From a checkpoint of a small mixture-of-experts model trained on Wikipedia: vocabulary 16384, 5628 steps.
Below are experts of layer 5 (counted from 0) of a mixture-of-experts language model. Rows are named router (the router's row for the expert), down (a neuron's output weights, with its number) and show model dimensions 0-255. Each number is 128 + 24 x the weight over its row's rms, rounded and kept within 0 to 255. Numbers have three digits each.
After each expert's rows: a language model's description of what the expert responds to. This comes from a sample of Wikipedia text that the model never trained on.

# expert 8
router:140138131110139158155143160112119126116087117126115158140155085186085091167103152137129120126138138137093117159150102145121127159114172152157143112146146102117152172126098112117139149160160116120106118138119114103125152102120133139102123114113150150113145113111098156154134170093122130163170146130144122145185140104073184117140167107137110153107115092107108129157137166113108121161168105128123158120132160083154150169126111124070170096129132092145143129085133124099108147129112136175130120125135142078081120166127139108072117145108126150097073161136119140125162116150118099116137117138121125124152137093169147153126125110111102161103135122145181105128137130149118179099091120136141107117152110119168118118112140100132149139129098153116195159127125111124112118112094116
down11:130117150131125087134115119127151117165137094108100103117125094129138142166098166109103105093082170145106123148135088129108141128095086139107122154126132130121079147097132082152134163092146152112081145112095112088158192103136096129175105121117105201148108149148113160133131135147148129109140097116116147080117099112109122114163121120157142131143118149090146136099143128093123176158154147144137122106114127129089113146153148114099156123141107132114135126103149126128147096154121062094137112114141130170140073109133144122136178128106122120130116131172077142104146091127178142114132096139079140122159163121112146080128125138069131134142101130111108172129132140152116152122117139148127113097125144110102122145149117126142131109153151168100119109101147128131131114066134161
down12:112107121073104145076152108113075116139150119153094114122109100113143111159078113138111103108134096152141111169150043101102158114159152113138115128159112153180151144138130137133141150160123113094114120145185120164100135120109137127057115119127115119140116111118134153111128165120075139165098126183110125121083169147114132121120121116145127156115128121140103125094178106099114085147106152162120101133156107141158148137085152101093143147127118164091117101138116123109084147127134143145124072172144123137141113153108100151156137112111183131076132146136127129081126100111121121135108123129129131131127174102163129102142153090135106117143142109121153151144109140101167120127123127117136154154137166129149181133129126135175133126107152136108093118140125133105118128147153106
What it handles: Coordinates, dates, odd bytes

# expert 6
router:190141122134092095124141120171116132113151150131124099108110090109139124094118139130139079085076140123124084166129099134172088099117108106099143100109124152118152086161142101117165077125128128133133144084133143133101063136144131142153181129171146139167113078148155161129106117094151154121139134128127107149110083067142121126145161115165152120152121140121098133127133116135190165101089100075127110112114116094154136102108143149116131119137140117152107112167124123147138119102112149107117112149166125136125175121156104168123101079125112181092116155160106110160125107114113127166172097107136135135157099130139154117120099116122111150124140096085117106082102109111131156144125099141122120135145104126107112135144137133146150127118151138137091132118146135139144077124129123
down0:116129124134109119175111140162121158121115095096133104111108100146083175096148088117154122128128121145104094109114165088143086144124127106122150186140181095114169147114121120095116141107146150154130113095073161132170143136106138131138110141120150151141122169102108098188147116090131121141159134188120112165114141173118104116105157134104133090127164133095137127111186122093109123115116101102108109130130105125109163146145144101164171154198160128154105159141147110145117109145105125128089108143087151129121130141136120127168105128097148138140118129067118111117126116131159183151128136130153155116153098108178133085131175104139134134132146148137130104161087132140142138097136127132139110162140123104141126104105120116131160127152126132141096102097137118076098138125112116
down1:122142113142143138161118130156137085190185133129123123130094126127126181121151119130163111103149121182101113143124100144137125118153113153149166126137121119150136149072175151095136088117090142106144139086133098126171120117132161147096077115136081125131104147126140122130155088136104097114164165134144078096135090119148115101090159131174083103111120164124104104155126161112162127094150141118131158136116088113141132172105186141132119146198135112092113118155113151129159134141085164169136112133137170146145138147105118103125139146091140128107096144109139144144137133132135119141173199132076147088147107111145125118158119117130120121129131107121145121088122119130110152109140138112155100141135104119178133143135100146144105105130128126118113070132114124143104113135122121
What it handles: Word-initial verb fragments

# expert 15
router:130130152133124128147145174132122111145118139158127156125121147176107130127101130115144130122102171171132125149183145107144117139120129100169141139124146152111114084081124124125105127129136146116165100118095117137101126097181064104123129155104143134118115106122124141135172135156116135121145122109153142138119127087098122173117086120147131115107175125137173134173084134123086150114138133107184132117146118139152140142143188156127172102089106112092162088134109113131153140159106125161113118120098110158160098122178070067129112126142172142166143139097101127106146131100126144123135089089117167075133103122157125128151121106097121120117148155117141087104155140169134120149158178157120095134136137127110096130119152164122129103144097155103124075131135107134109126102137107
down4:111147129102102130101131094123121133119148111131152163166120120126109136107108117109158114128144179156102136115115087127127110144146111139189101114142101144141133139108114113123126125089097097166081105124118128147197116135123118117125138118126117159134106092085149113113084132189151160113126130105090180117081131112105144112134127141143073129113148137114180116164132151133120091161132122129101105153091118170086120156127175140087095135151129129128109116139142122154154113146140095130126097105111109181099110125104097133133141113152126155145139115140103151131157115153111124190134100127118164116144140134164104157133128155120093127104130195118142122098100117132154135087095136118112119108139131084151155114128111078140181108121129095152102183103118135184148105134141089
down5:144183140145081082114156169174106092087104169138125156137147098102130070162159141113149116138144107129146112140150099140138127160147126110131129156159123123163152142123145119128129152177099120123119133138137114128137133126151134170117147134125139085149100134114123101131162161143127131145160152164162119131136149172113128153104159109133151142123136138152150102100182134142159160152158137121087071138113118134146099107151162095118102124125134132158117152138111144149133129142127124118082118128069104086141169119103098112129129105122134092123124159123064142181142137148142149121120146138082144139136092119138108100187125096098108159096142158118167089123124080155119159113116143115097125104146105121147108160131120139162178124134063149147125132122130120110174139166137128
What it handles: Table pipes and surname endings

# expert 5
router:125117122119156153153116139127136105147106106133156143149117091132096063154086142117131118130111144180115143115124130136145091170149160083151105133115118141132128116134132119172127186119127116144081123139164086121105098167128128133165105147135123133102098098108114119111125100142132138118124127094089115146196119110141100129149093122162128108135099110148128125143145149060145130097157135111150149161120153132128147149126116113068145161128132099123134166112136120107119121133099101143130111114106161131137112126134150102109108111170133144121139119159079133126119159116148142087113157126159114132175152135130151117130106101172111173113155128131122084094165173151123151099058183150140151136122187130150151113083113100160137085117111128133109146168143165173133115137103148
down4:131121154143147106167125133123078152158132179052099108122139146097136103125120148104115162096116128108095136123121121148129153139137117093098115103150143108109095121100122120151119113131141102109148149119139130127157137150101134114105126126128068111110176157107106095139108156179102185104107127114119121165102107178166109122082137137168132123117139135142157116095122124105126091119131113073102100131132165134157114137116102136139191149120111134115132133121098155132174141140136139142144122154090150136117118107121115114137111116149076132153109115116072104162096106132113163106087129101101167165118141115133119099110157122112115173198113151108116110075151135107155117117163145151155103122138114124094157133128140108108150107109138126139179122151139155122141096076111083
down5:104110140090120135142100129103148140106145157125123146149140121128095086156124101122098126119147165122112118144137095117102106103150087116122132152121160127141122155129165151156073115124078120057126135165117134110119162109085111149132107128110144129107107132130173099114083133142150145095167124128129123095101130128179148141155104129125128141128127094103121092159156116144165155097147124102134176140118129133136170141143140142117132136109092108136083075133141143133082118126093135107058149141137154130165157139101133148163135114154137119089104143128088079125110156124158103126115152128133103168109145133136102095138092132132138126135138088172092124160112152104189136128065129111084131120134119141145128123117144128137116142121111186128132135052121165132149170153159110
What it handles: Country and place names

# expert 12
router:084135170124125096127117074134123116145148115131135125153120160132116148119126085165131167185103137103164108115094143113126143101136120140083111129170117148121126153121116142169125140083149125129099119127106111128140133120171128117122151151157126127145117139100180119135165123110155090085096124149159108102113097135133121144130124123132146155147112148101156166171147143170116127127116126125079135118102138123172100167135160125130138092158099147143126117185166162099110114159120142171129126180113179092152119148075141149108172177144126170140104125091118104093122133142089137148108106129143107148159105151112100122135137122137110151091105118129120142139069121173116124135141136150126134122126085106138146183114166131118135114159154157116143162078176105096137153140100129
down0:125138077112180141150108140134158135090127115126126102141115115147120096116133120146079153084108151115146114142109154082153153075112130167110101127133151156149153156108099100135108170138141138116095126133140092154152180147125159115117126143116118152184120100160171120167138129133146112120131114150091149120091098100091155087103145103173128124167140093149119150112141079136122143170125123137103101108132127110179111104168093150141164129142124147146141120125111108146160135121077068059129143143117160177170126140160119104128097145156150130111098116125150110099130157122125110112146138122110138116191150139125127124139136139106126155128159157139155133098106107120161127135170144108121130110153126109161151116093117107155150140151106109072145107088125137100137125097103117
down1:168083098085176143126138102148110124127125104156133130117120138151111118096162114111149151064098114115113115155164130191136147125109110092144148128132116112128147077112166136169152145145140131150120111147137123141133141123136161134080122121117093128133159151148112135164135151141110132129145121142128149147126115130130111149163096173112141078121119099137131105166080108120109107118115147125152118115099147120115134156116105122096155160148139037080134131117128139154166097095118132150135112152115100111110132080132150142131148051123124082148151117115104165143124166145117121086113175101185108137091094093131154114135093142115159104116124117116135142112137107107183095083137118121131114113123136147095142104112137140154121174157164118152115161121142127162123108101131110
What it handles: Clause-ending commas

# expert 0
router:119121114098126131140107123124159136122148150091144165105122171112122122139142157132105121126106110085120113099121116096135119133160131097098101143143073079149128113107099134119103156114196105144085139145160152146150116159150155111103137148106121124173083162150131125114122130122090086128122165099147139116103129097149159104124139132127147104139115155141168140086149151141087123134147138081102145153132133146083138114120174099158141135108128117141123119122090122153171149146116166128134159083130182094079098081108105105138137094143122096108137108140111117136087152100182130136154113139166121132106142169133144113162135143086103100142164129175153111144180149109153137123135129134141121126173182121125134086174114113194152157148108134120128136136122131100131129107125129
down0:120133146140141137127120144151164100132128122103121116165131130102164146151122137103068126139174127124117127145100130111142141120121165134102115141100125124113103176092083134136124132101119104101144138104131144100135087140078143131105139120157116080156123129170110135085119099123105158091142079143123156118071146150145123093088118183120108163084117116113101138094112148144077169156124138110124114107182116153149166117117118144123140083137138081100132098127112115111139132160157094129133127148145121079081138107115136121081118134140140155140093131116124159116110144110123121158097147116119143112090135096124166126088146186141111151116124146148155156148139160108144158175156174113156131118168135099150108156124170126150171171173149123153137111147158090115145128129116154
down1:162148140137095165123132118123108134109117156172150078134089113129155114160113130098123155074102147138163152154144179140085128148132096167131116148106084131135145123148126163148123121127147127124133117124145093120121166087114163124111157142122161091099090121087093164118151108129131146142145135168144125146159151087173148106105132128120153153161138106111169145108126118115156133134130133126086118113107145108143121082136147155095126107126094118128124151125179158147144115143107109135155136165141138142139152132132090125101093124130155124126110147139125113104132119192100091132148125140153143100144156091141134150150072139091108066131088143108123104117191099111086108115156158118136181106109145138147117150166096128132110187093124129154115132095104126102150108165108113
What it handles: Subject pronouns, year digits

# expert 2
router:089139156169117126140129152135146083144129136089120134138104120123161183117127138134109140141131131147135136147076141155092101137101147139132113137090140095136057117137146127088123109115085154149137169142180103146098137113120098158151121070142127118128121112134118134094136155129170184129117145126135148115123121150115132144122136131113116131115182106167122141157148151143138109156092140154144122132097127121109114088128061085138097097142062139145123125146138103123081128116149125119092113096128103108131130133090161123059153181120141112126172109129142133129148122097130160096160187112126156130137136152161152144149148157169135167133106097120126151148112095134092131125119129084128133093118154131126145116138151133062115138120146132140131103138074124101157125133085134
down4:092095105083132141095111137106091111130169140147152146120129111096134095141122165148118132099105108134120087090099123127152104159130144112124124130122131117137180102129105126125090110105134085135096153078089135102136176142095093137096153172195090097152112096086150150131116159140129127148146128124116118090152121127125091074122108104088098087106175148149103123136107186167104108135105110118120104102108142138152115103104151113124150111144152132177125070177170122131120141139120180138135092098145103124135082110161076122124115144116126058103167120116149107146138128135096110126167148127133137130113131162123161140127101148129123126150136130144116090138129115114118157110128102132095172145105118146149132128130102136151127117157152131120111100158135107122101116117099119
down5:089129136143136149137107108143169153120096114120111128110159104105132160154099108153122150163153118132112158161135150129075119102108134104127110130135095105148082156128127140137095139142134157105099135121102135140121124147109165140162100093123122153117104118125120126125108107130171092111104136098124128123127099142116120102111135079172123148095150143161123172163104124092130133146144142119134133118139131109122121112088155093142129130132164140084172161156138114186167153096134168142131142103063114111161122094115108102132147117148111141148153080134120102122177087118078130105065133132143137131163091139114119170178148170144093134123137098147132123134158139145124088102124138110078137131111135133120102160107125135169154101095140095090162083087155092168117164137119148
What it handles: Prepositions, clause connectors

# expert 9
router:153091137116142111149124120166134111109098135160139157135124128124125168106173118162097126168128116112106134140155181149163101118137140146150135162115127143121166137168117151119080104109115138145107097129111122125128159109113140115086116100142121196146132102124146147173169150118135145105142172143102111114134169160112105150169155141114121106129069129097136150116155145087137091157135138148164084152129157095123131159078173141134130176148160091103158113107128155144112119109118133127127136097120098149141115127121133098100114066137112162141153128172127116151120120202134103142115154099115147117102148141101141112124095157109139112101098115146093153129149147130161128119129172113118168098130142098137098159119109111156080120133143139184138093100114116123114152099111099
down0:050147163156144138104135121154159161096092149108111105093161129155166154141089147148113134132145127117091152139086137108121128120128086103166132097133117102114166152119113100119151110105122124107128131133164162131119101144137137093127098138135108130126145154119110172116141118140140131190157151118093113094110133111141124136060170147130145094089137114123133129089137143118102060080143150114181165133127118124126208168112085129145127081155105115137086094131125184117143138153109121167118126158115127141140125064138122080125100066120145133142117143110141137125116126121112132134118139142133114122144126080115122099136142134132093111079114163171106122125155135146147146162126144120125140121121114119147120128140138121141150091170110153111154096107121127131114152103105133
down1:094118117098137138148145139161124101105105152078131161140176138150130152138141147118130113118134107165149139133092178198064115150132130116146087119175127141133118136130115128108059161128118144077127103122101140137128124142149110106119182108111117157153126152124114113125099128120096139120113116109134122173113168124143113141131147132125153159120087106103126127175134108139093097145108142168132166083112095147118095097097107117085104098157155121122109177087142141119117082107150149096126135103134121098144104117153114131082093128152123096178060136141132085087143124140156128139139119105155107141140155124127143107111136135108116116141161107153122160157101149087161117150167120112135109146110133142129179120117105115117120143127115135130097117143095201138109119133137112
What it handles: Name-start word pieces

# expert 10
router:108103089098164151132101118118138193111156116142124142142132131144137153175085136170163167145072142114134131092104152133187107134143188134099136105153125142093071102073145119085100148152160153117104143109129158123132131124134122165136096139127104174134126175139122127152149099105154130131129090121123125158109148102150102146121114113147124097131185131138150143159094126126088146145110132170128130128142177156115114114110096169096111124165115156095140144074094144150151154120136156161124124127165125147096145119127106137113116131078122156163120144129138098117143134119136116138150125112125157074159146118126112140123136118136125134126107114121094145157111154159129137099109129123155156109101092105104108103098122082114118098159161111097114083147131096130074114120146130
down11:075136137112121151130132079140127101117143143094118151102116118137103172128138110129124144192144129155078115120146120141125131126125173137131110101177140143110129131132160159105114132099123154130119155128122157092125169121092131124099135120118101110126111140156111138177082130089152162154125149087123122101168114123156129140127105101135176118145152141106142087081175099110115132116134113151109177135139104172148127134148142150119128137174149103093129110137148109141157135113120166145090105162141120091134124163102144115080124179105113130127141078131153137102131140106153143135094090129116134136122100107100129117072115137094078103150083125142117148137117168112051105147121100101115157113105163118154141149151133133149109122174178099150141092135093122157128112097129117
down12:127127169139184142131106147151156137145140123102111190127111091099099139105113149149192081110126099109127119126140121119105121128140138129089141144108130135148101125140087138110103138080114106165157122145137119114160126134132122116160126098141104095142103105135123137134105116146129112147083174118171126146125181123128096113099159111106099114151124127187141140166129113145103181082137150096136116173122143131099083110134163115120138107102144105138127145117112158149125167125108094125138117155112116166163161164075170149154157141163109150141160148150184100100099126103137118119116135141148103163154152093143104159116113108144158130163164107122133119154088143164175145131111102128093115127131136120123108133161109132098136101105123149124164116157128094186125133124144083
What it handles: Conjunctions and copulas

# expert 4
router:156108139124147124123105155111149132148088116115131144093118101140123103131093141098129099126135160174108158159130097093134142150097116157133108134102122159102104115107164116155138158129089119080112133148140109132142121149127176083119132151162102169108155146109096130126147134105118102084126089121113153175120126114091108091114120142164168148133144111130133123097111117150158113166144074095146117094108139135113105132110129139143169135158138154132143100126148138124110144086116074126150077078096154097120106075168153155164107140148116161131126102106127176128155156143115127156139137113125093100119097134118155104101139107121089166117115122145113137125152167129156095179158146113159083111140168143150113107124147085143151127189115126134161126140134100175100106114104128
down0:104147145127123174151163147096091137150106159097091125121130143137100159124103159150144109137112122135098130145147112112167112127105144113114170130136135124105147121151101136144128114102109156139153121145144120141171089154166137118118074076121125098111108132117116096144117147169123099132111121148151125083120104136154110138089121148135113159104087119106124105104144140111124162136137100099130161115165108140145152113129168103135146114124149167109122065136148156136127172118155148140124146122104142152118114131113119136147106121117156126116132177126126146096120129135094136089135090141081136104062141134108134125139123099117114107087072158112175119154130158112152085100074176141101125101127146149135170101159086181152126119135125124120158182157146112115185108150185146
down1:139141163135157137115131126106100177115140133094103096122077091110173126128139140183089125101156159109142101094144136137106145104161118104091137148134117114127156085145098138156097125139127168120158162120129111121206129117153167187106125121107114106116094144138153107156150161144132116148099141158171102116143148105097151128112159144129151097127148125177138171125138140137124172123119116144148094127160128094119122046131141162118175117145136144090086129128168155121134108134103142121116139150126134126107094169098125099103120127122096142118106109137131112164097104145095096088147132127121192119141149155120144110123143124126100105174141143141135146086129145157150156104126122137145139122129154083134172143116127114146143093140118147116121086161094156120143102123118098
What it handles: Digits in tables, scores

# expert 14
router:108132133133119151100137142107115133129099066120119077141173109115131190115156102096122153141115136102105121103089172128084118138082112117163129111130168138119129116114093100131157119134116131126150140078129084104090136078092124154104135142093137133115153178111108152136094130103131127105184137148110111120097099129170130125103135113149104151117153113112119111077122133159168137204111133147102143131109142113115161104114105124131100136151106170147156103159159109114156146133135114118121130166135124115106098113139156109138107085144166085175081124120120151089075112129168126118144139136117144111152100137159101123090117131105128110174163125149106150153123109131130093094151136085129120130148136146122143124115110126141130139125142108126114143134100144105130196111148182
down7:100168071127143078104113154122134133117142126120127152106141126143131133123170151131105102092104130138142141111149124150136155143153114144106100138141141145129137139130097165120107125141095108125171139159154104123151077162123099088101120147109137133111129135141104131114171138125113088121082125107125147090151087144118097149124132147089155146119074146117175116136126145108148091121158150123136068127147139146146135123121137131098129143099145100129091166111141131118104128148097198126191166056102132149127132123131158123095142101161116122120136131143139112119148148135137150104126154100071114164147095160116149154125114108104133127165159153109116100089127171115126150103102134170128142106128123132103090173136123098173146200156101130126166115134132163092116151099101133
down8:136112081145148175147149127114133123158120140099093158111155096143130139143089178090130148120098140139165129121120132149128127146116160144143128121154140144121159154083129128123149152181145142148126121128119142126075065129051144115084123115167145147174110111115111121135110119124119142127100162112117130102139117100118127105130157162117160157139116110168175109108138124150140099132165154109104090096131114126098115161116124164149135135143121132123151158184089150091156152098099111162104098150129165157147098120167105108154136126123118119155141128095100110108132127146141142127132138110111137085158151105119192120147158104146143105123138113114139106104168128133133159092107109139110136104136137098105137129153153150167147159128157180148144137181133121148146124091168065
What it handles: Determiners and possessives

# expert 7
router:171169163168132144146138134095152156094141163120114123112099105123159093133107099067114104123155104150137140145164164142114158144152133147113155108156155109120080123135150154109145134128152126103158127166114158140177144142123107162123100161173110086093116111126173153152112105120103158097140099131147111106138082153149125097094160123127143112131161128173125132161098097162171144081141151139156112141118092103123146107147150147129095115140178093135146137123138133121196134155115120156116136113130134139137120081137130102175147069102107138129132101098144118102144123123135086137117171167127101125098140143091146123144143142163120108152120159107138097090126152148156138139124131149112116139108163162120129156167122104092107155138101131146139119136159137105129137169168114
down0:117143124100091168119100120143131145107110136114090111104121127089131133110138138123121127139137088156132137128145122104134135149111070146143119132122124142126113145118113122162187093113117087099118077143141117162134125152136158134157149165103092174120171159104102124102149106112127128113116100103131161153103101146141134176079119166130093135128108125118132159087107161101096088131131118141107131101133128135146109127151151091128115113178105111146134096144073139162116135129100149177089107153197081121133091147111147151115073082134168103147111108117129175161111092100116184144160139139147125133125130134138172135111134085153117150087145152117153133097169136099104144136116172088087147157096134125133131139097107123128112122107098132141126147141119118089123089120128140
down1:122130123120118119128112097120139124115103161135120144148125131112085187164133126122111136140166103196126149123087166134126128117128102145144129126116151120149153127099172116144138140128110134132127152120116098090135146102120123110121159142145120145114115136125136127098122101122157117149145129124125127112175138126089121110114103127102111077116133154106102133112136138107193100096146117107144115198106175118084136104061115085128165160152121119121199143104119127096122103144107126132154167135152110096147145148125140113116140130143093151123112112133098140168156144126133124151101122125096126151117100147103070134123167153120118157150111150150131117107121158069116125066149158145110140155079106157135128190113080152143151121107152126129094076142139117107142101197106113
What it handles: Topic and career nouns

# expert 11
router:119146136130100155096111151124090164114131123118151104118120131145128113116147148139119057156159166156089150125137122131148131182102134120127142144131158160159157150132096126181134136122137118141092116165124125128112103111124121122160152138171098164133119097152088137114151096094152072122145109094133122112073150161109152154123117152121133149116125160120138125099109162142111108092177106136146154140143142158155145139111109127161138115098126117109123133102121141081105150137140123069140136148130127103125131142122097177094151134096090128092129146109108107098128146136115161131178149158163100104130132103141095127115138116171175143167147177111140157155156127140108153099158162166102114148167096130120159126097093145076082085096138124136140143153129153132157107136107086
down4:131146148129120148118115128133194109089105107195148127149163107100123143104163123140135108141132147148156135189077134090182176120159151141162160159121110145089168091094107115132121115120126127161146113107176149106138139133102132120116147082088158171146113116121124108138106104173164083138176135141136089172138159148157127119151131118120142112102104126125110130136119108133137089139139134151123100100127104131123113116133128124152162142133100135122116104144119113105112131118126089174178133129114131121195157159151170137098133150093144126119111169127124156123133107129167101148142149180120128158129125087145127100138137153147119090086156136109108116122112073099115139159140154170141137089114104099128116117159131108128106130117156130112087137119159119107164155159109126
down5:119143112147126120101110158144136102111099150133103085152142154132173128117114117106107121140121137121122128151175085103117130109123154150113126116155183141115135142158097126148149108126125126148129105103143134121122104159136132125151136135135155135203144129134073128180143087109098120104152126130102172116074102139138082107115176166115104138120190175115131081112107126145117174147162152109145122156096087102107131128142145170119163148147120141130166108148140128157104142141118180123103130124087166116110140141167143139138117149143119083095120140090134128097120104141148077110150133113157119139123139134133149131133104157148142102105188173080152086125118173170141145111100138129136119176153172109143116122148120140130120148111166149109125146086131136173160135142118148
What it handles: Opening parentheses and pipes

# expert 3
router:162117089136146136144116101154129137144126127108110144152118114099126085147122157109127106087128108110166123075189129152088117089112109091121165150133093167133130140144139114159089135090117134096109176180084156140121139117138129140121120143120123106109165155157097136120104111109115151150123127116175145135115092123121118134170094104142149128120171108114130107167147146148087153080063141162121140144121111143112132152128146086148102110122112136132108158115156105119118108114164128109090115146098125100130135114128139153120124091085064109139087115145146092140160122102122114155123144170111096141104187092140149125135093108125125154137129115095139114123143154126142136142130083104152116173154175100129140127181153088109115134098125122115157134174106108113144175142117146
down7:150125114129160141146113127116103119112119137097139105176105140119146096091130137110092101117121119127138095136152158125126098139150112115071145142125150164139144124140160146129132103140089149149147125212098087140141081133126080115100096138116118118126162160105134107127075138116105163102112130111130152101135130128101125116156156110117096110120119128107082112156100149077190094100139077075105144148103111105143152097090109146130141108128145166151139127120169111162139136136113124136096176121121126082135125135174146111132124095160128149083116119106115123155094095106106146107116075139114161140162124117129115163108095155153140096121125121152109121157115107090150099140095145133145133132125093122157189136119117128132076101185140153124136145107147114111120092120150119
down8:119116104112129085115158149157132135111152130180099120113104180160123170119153136122119139136111142140149130112158133144159128145121131172125139133140160161106151133123127153178151148116142122160135086157143173131138120102151102116122089086124082115136125123141140158129126079106155115111137144135173125149118078150164141135127161091085123124144083154125141128100131107149130132140158098067143104136142107113175131136101175137122134150126127126169125113074092153097141096123149135124123148100184090142102122143197081156165124121149159159117125141122143139182123153128119108127129137129093135103113109130156095149137086145140108098103142103165130101150111156075094129129134167102129158139117123112107134113165141113133138115099132152156161089100117114126145131177171110
What it handles: Person and role nouns

# expert 1
router:159091127156107149122151133117096114175096107170128133112145142115146096119099140116137108156157118153120141151208143159128139176111115137106136143157095127088192147120143125167147149108132127094140106133156092125152116101082137114150172110143136073104099129147150104115083119144160098154096108112080129193126139161150127148140156136101164134120145137113122129135133098122125160123156117121117106139117110131106126132124132117163142147107145123122093103104108136140142116121132078133126144127117110127106157145123176138144118148122153101154112101119138166123103158136150148108138125104165157157142120133101089180105110090107120166128113102102092069142156147133104160170181121081107141104105089114154135134097119161133148119102105146113092137087100146137130111129170136
down0:091130113131146132182160105106137123128127145108088115073125100108121093159126120137158141131187121107130144150117085129075121117159122125125128122131106127155118126184108109127127092138177121144135133118124111155086142145152117110157148114123087135153115150091131120103150162167117141165171147133172163151137137132128136122142114138121147116142121108158138147109121124117127111117108129165145151116133085119123172140098101109163121127122104123151095147111112089099151135108146066096144170101124124114114098106159125132107120154129154132122128106157057144115153132120149126118128131152087098092116128162133150122112131052078119090164152145130131129139179131104081130110097091117138075111114161091103088109110151082138119139177106130093125147152150094106105142125107128
down1:142118162154151098173126102118088133104111099116137134119131106106137138112123139157105123179125109157108125097107116113153136131134157133105097109151122093095125119195139109119141114154118187086184099116158141109136123123172137150164118133104116153127113148154143138162155137092119095124139164080101096113163139163114128133142111161105161109134128168120156131115118176141148122087154068110085117138128108121159134132192161112128089109145144148088118157097089170129154148135136164108162133140123130129119158109139123180147157130108123105147091160105120135160113146134125096129127100103091110098119101106126123138110063158146088123104116116142110127134131111131168114142133131126142178140132106113108092169122135118145097127120109077151104130141126181134122158140108098
What it handles: Quotes and table symbols

# expert 13
router:145156107126121106110100125085114130107156119110101139173131141138094075127113119175138161092151119105126109112134114125135125109103110107109090124129134141159140117140155105148124072130118162115112103085091105123142119109104164104131127126087127117175126091153157152094125107142103123141156160102111131128135103144159154122089108121111140110148077082114130119154122074120173097140150127108104155121165150140129145139143121132146133183101108140094131136162130135128102148172118109122173170106120129104177123140129155169143105098133150100113125182100116116134159103141115149098087118130124094176107112094118133134162115132111165090123124139173162086096151087156138109147113094126117148107125068147135109116093140132172138128108117107149083167112141177148134142107111124
down0:128125127124133133101140181177125104160111138139111141101120152169105158115125135121102125190098105115122118138142096124120130150127100079166082131079142089170151139114116128164104136120098123095117112119121116100110126132154098135122133125127095167149162104174172137151138153179123118128089147108086094078092137126169101122139113094138092115106132188096108143119133150138084117093119108130141119152118119138122063138155159124118125140131114123119113112146130106165175096125149123089149119122112141118144103113147100115110118105097111114116145096146138104116124095196132122129146097161124141093108093150136131129113140127104128143099087114114127195126088116169129112094138149122145161167139129126095119132140160137186143143133084123126146142160126119089164115141103111
down1:106150147095114134115127126127126137116102135111125098139150177108142119166162112144115092124151117143099100143147108119137142108093138118115136110101115195090110105123109143147134094135130139116112137116125125148115127079143183138137114095115147092138100127122100140114137089090115089073144101141158157127126133088130101150087147115159106134113132112112146091143114116116148154121177148113119148126115082126139057180130138111149101130081121126071118145075142119115128166136139104113170157143091115094113135113135155164122124100174129093130092115162123138122134115121105147108133123139110160113085109102145126161144153128136111105185119145155156100121115146152104155073137167110103153129127113121133147124123165111126126140165125131071163092128141164171188154157130152
What it handles: Periods and capital initials